config.toml
d_model = 128
router_score = "softmax"
routed_scale = 5.06
balance_loss = 0.00305
init_std_router = 0.0194
lr_router = 0.000912
vocab_size = 2048
norm = "rmsnorm"
norm_eps = 1e-06
tie_embeddings = "early"
dataset = "wikipedia_en"
Below are experts of layer 3 (counted from 0) of a mixture-of-experts language model. Rows are named router (the router's row for the expert), up (a neuron's input weights, with its number) and show model dimensions 0-127. Each number is 500 + 40 x the weight over its row's rms, rounded and kept within 0 to 999. Numbers have three digits each.
Before each expert's rows: a language model's description of what the expert responds to. This comes from a sample of Wikipedia text that the model never trained on.

# expert 4
Description: Opening consonant-cluster pieces of Latinate words, often right after pro or a space, e.g. pro-gr-essive, pro-cl-amation, cont, res, act.
router:505604429536520462517510497503527465512541524458446540483490441565518460449507457570462469505572518477517456463536500543460454589493488523426499459564495450561454484489518489582539518533556482580443488493494495507497575527516488482477446534451515496574528521544540522491526459528517457432512512563560499412528492432523470472508489495452570501550518516483431524471498491534503465431457
up0:449564446521569434525519442531468470489491524494444456495432528504449478524606617505490438511488511476473456542558505462524479562525480472487501517455529442499522541507460491527504516497552487532470498497519446489529496574532383525467492533486560447483560543519540535515547408514501489507437491455431485538484526559528452492554497472556525453538545566492511455475520478476529466447528
up1:513561485582559520454513557571376490483555520455443606486468524488510454455533495465488542451503455510501502576530579486429502515540489441457457580467524462506522491565503521487530466523436425554473434516541541589519540495508464557542472502480478504569475485484480446502526518475404477476485516482505488454495537479540510470495484471472503453544488487505510557470493548518506471500454
up2:464541526555438501512457523555537408545524475513505539447538569519523489481536539455526505494573510527499509459498471597481500445497488431570521464495481508535498541486498529514449446492505467488451530506541441463526561479527472437533557465496471458490435526415554578456548500514360534401501514518551501477535477461459537487577516543538495470558459491477514493467483520502499497473504
up3:493533465492529414477546523458477525539417503479496470479503572508512532435495412542502476564519540498448595511436492472433527506535525457496464546495451507465494470560438466498572495539477435510506473512509427464455473515513499451523462508463528486536467511540517485404539569487490442533464550460518584408501501477487492495434497488516498534538498501505438534546509497496585493418437
up4:499429547528514595426496456488519455475508450489492493524523544450487553520508434544447458540474506506479517525475519516488510571441487495563396502462550475484425501530451560465441524516462450539518523499432525516473518435507512524494456552505516523426550467441539584477498474458465522518475549550549429522537488495491486401531472420498525459571522549538544505518449511502533541526507
up5:483470519541490430495507456476532466570523498505417510449502524449493485460520560542503498567481464580480500458543449438527536444483498482480520408463477470581559505502444508536478493505425538520491507514500482457498542466497499463498400466483487457531551563528561541507446559447490498506459475506555568452504441484515518526492528433469479530498439502523456525580563483582493554561557
up6:543479463491554499570509499525544446473444523531507501485454445568439545478548543565502494430541493516471476504462457514513499484533480547522521481495469515500534475585461471502483470473511579485556478497464485386478475507519503451513482494432475581489487514462451459480500494492452511555482405495510567563433530540475515422425524465494483553550476474521470468398447536523543580491527
up7:550449486573516451450530505516566572566505504521496548502480491474500448402455486553498456518460483558468521542534521474407578461489484457514472444544492547433513473509441533488567433458521543532546504448473461488553495491524493494480472489558536481520600507531491472504487459439455519457508490492525462452517420494497554412499522469412475553528433522467552540522495505461525517511478
up8:494551504461547526581478469539468555434508559497525498540561468539411476483501568452491572455559502528549529431467525430483508528523477513514605476500483574496521514538598430414486570444523541496476520521535539518500535518476505587520483472576537485522510475553515536540531518545510532499490555488462479539506473520494489469489473491503517536446533510491536486460519533509468433398468
up9:528470442507573483491580413577529489561544569499438501499464465533532426537459557480486507482595512492552494491460481431480483542497458489443468469435529500579486500432457518484490542568445531485488515512536519516520537501520441526462546515529497538456557422506486467509526518494482533557435490473445493505475430540458436481473519564530541476501557540477525463486407525494525489544537
up10:497440488508501532448421543504518443534577480453512485509530464559533482550563479556458542480417500456531511482522455488466503585539477547529480478467499475542510530488496519514497521490507400520527460435480555510495486529492477392558443529486489509542575509501504532550546473488455458500551506516490446558509532503521409483463548483475510427574496497439437459535450480471489512417424
up11:533503489518510531511558424523480503458503522458478436501462476495475544459434525500511511570507450522469535550527493537399471455492508591602531452489450512519519564528539452438469542406524481541525442490498519432486491506512536612570476486514516498500453501536517488492503502551479503515549448561511459561565516498541479532502553440463496492478507458469425473483541469546540548425539
up12:445474466512487458530513507470506529501493520507529512517519523463502526494503486498547477518497544510461525489550509488522553481589568496443445531441461538547458447464514390566549518522454526466466513479571562573487488543468504453494459472432554461548509495473554452642499430500427437509404515510524519522487446479468499451456486538498508479532481549554587480514462524480448514518500
up13:513491511508484494505506535530452449446546499478485531549470513465506473510519389500505448501509453559470446460461527514562400537531517416422461511483493499458494483566577501538491572476543442479493437474455500485439409499458451468541493546524522518511572488512517520558536520449580451531562572560552567491485505528495445498460529476501490567513504507452486521545530462528431493529508
up14:538510569551473470562491456513547484509542497575544522588472541447563580458455505518501441472497515547545445495514502586472578505474439452503447498491491516537518513463511518530459540583510507453444552559495528546494529549496482517506480579469536594532556479574495507551490499528509478515543531572512399537538482534488527469502509480449484521518509524423472516565500441463473472493522
up15:489455576473475517493493461566572466483468513507522554483547427524467509540465474493481464456535539415459540495462452506427492571458503541484549544566546514500493536443488545561494492449488487441482495486458523481507490521537479467504439450521486533575469505522419572398507491595610517522470544477508447554467501509425439496511464463488495498536506513528476471500536473496556462450480
up16:434443466563470526511454521459551494484533489495514513490522515495465486488476420442521485532526545544545518580446387526480458572491534495529457594533483487488489513539499464468542484535488575541490596521457465508512481475531573435481531542455487463536532455479540564449464492525495473535499537504508480566487489435523520565473481421451509501504417516489498474489500510504559502398432
up17:470535456475511455440467502469474451549527457511495516507506524493468505371534518457441548482522569507487548499448566489473387448450516470517576481493498469526526525490469531550514521516432529511567431499536520485553486486513483508451484509525439457456481430510511523496442574548477505460528511544470537475492514448475538530483543462549528452438476526562452438580536530513463586490544
up18:543471497557533570469438502493506483517566484434481492480492468563520461431457404504492522604468479495535527487494511498445459496470440477522472543434513487464511495516483555436513430572550513487503536445500498487475497542529544448466502562435492467490465496456524489473522400466549500507467497529514502531503547443386535493494473546406449550550485503490602461526477493514475479460508
up19:541527561501504464458521501513475498534472473487424510468475507524546434513534465567539480519491500533504527599468527540531472525483536629524511468498446514515516511488510547514489517494549580547526577501432459503484434484514517457478431499423520507571471549533549553462505510479431510560527547532580442461523510509540523528475528531502554457479490455538479484464483482580462435596544
up20:501480459480556538483462483531486458440496485571452454535589443483511571510460499430515486527501473489509487482393557450558572441547535496503536455520605450483495469487500476552525463460557514539494486565458526527456452466508538449486481503472537526568472501571459452547542570534477468506548511483477500457461519483452474553490525415575568509465483494476447504524524495494519439503531
up21:466463492480546495539471483448491522542475496482458519475500439442409498503469494575531457514552538483515532492562498444497476431511512613514512483525504552503521447477495476439481518526517536451537525499407500453497507443487452454491590441502508482523446490492513503529555467415540471588456512535518492478488493492456533494400571468485537452563476490508500581548440444547518567526491
up22:456528515401494530498550540487517553488483513455503562437544529534465459553534498534530527499577517479473476462536477462447525470461526566501579497463482444543478510499414513485450516510530518431493514438511545448515622486537468492498540515496511474532449540487578458541512436491548524438467531553476567477482590466478443519526522476520566508514521554504466522433484449524531463436530
up23:447540562469449517464532537503561555549483541499525583595530456478428550502493472464394462495440426463513444541534505496442523413523494503478467491506461463470538474511439497448428492523515519487467501488495527508517472542484460501508537547520466511482506482522513471538528393470514457490466495492555475568535431451513416535562424518489510565517506520496448469519533495482479501422539
up24:543483508428461502410453560498547470483543501492508432518461554499498468436546457538498551572513486470480502478480473417490496449492489450481550469524538555513512461599525512497498468507507491521539448594462484444543522506556480480452545553573542447470537491534520522511516495541466445485482429541483502519541530465508550539488466504407552528484489496451523593541556455576475516557479
up25:477467504502516503514449508466614501471474526513494519486538454450571483481519474556559452553414544470474478474514465558484451471489508515545507512463502439588486496425530504532533486504563515481498468458436511531509528508510447447485523472503613494524541502488599573556464437480435491481491444440521555516496479426513515488510558489554453525576534546529463495475483414454517479499511
up26:566475496536497461537498490456539471497574560522461494537505505421524458560463513593526501461533557534478548537484456483442515484487506600495421499492479494476444563441507522525555571522431481525525428492503539562442497507500554462473492457548592482536530480559530461457452511529498474473421528510434491439538500466452494516498455497481537471470570522472519536495441496544557481554534
up27:526478575458465505567523597470496494467538469501490537504548507451425512561488496507466496410499457557522473584494481523514428458539575443459485512495414513466477479465440438497497475553486501422470458516543477450476489473541521462505510519554508533475477483508466514501474477516406556551466496458530471461501589452543408534432492514485453523544504542519542512486518507469496481453418
up28:469518518472521550436477524504524487486516511451499424477452521528511460520479543517425503441501535526428452546517501507462514478571561472487570552495413486480500504434530524526470476577573498490436518568501412496506556551520564473468410455500443584541460531533515482546476475526480514506499418554487462464521423542489454531442519592517528462498516515508541487477521503561521543518510
up29:449493467482550479560417470513518530513539491514585461538536541479546495515477501490439457543508563551492551495512439435510526517509458553462467544456502421530486503432450469576561551505510451497528424529499539442503482595557475521426546553496472489474569491474554546464495554428491464508474511472426574523429487442505521475508495487478546471541480474478504490525451490551484521489440
up30:479532479558481556490427440543500525501469531617458474528507519426466469522476553460551492508461541528546526494563569496484520492430532494511444438519446531512542450543466485486558510504512565469486596545495502467472507478465476455490462519394506489547493442470539521485473527552522486509486507601513496493544473449524430507547535470442539466527519461457538556501566548553505452465471
up31:500516562468486521505514491470453517441510458575549487502516524442561458511502482530460450515488493443600512460422426515475502437438457552455535437544514521523479440414472526478539555482546496531433453494526541526446477526521506470439526514448572426555500529546496548523530531543450513490467473500489518438466452534516500568503431515517545533513473459499582548535547516515494433476462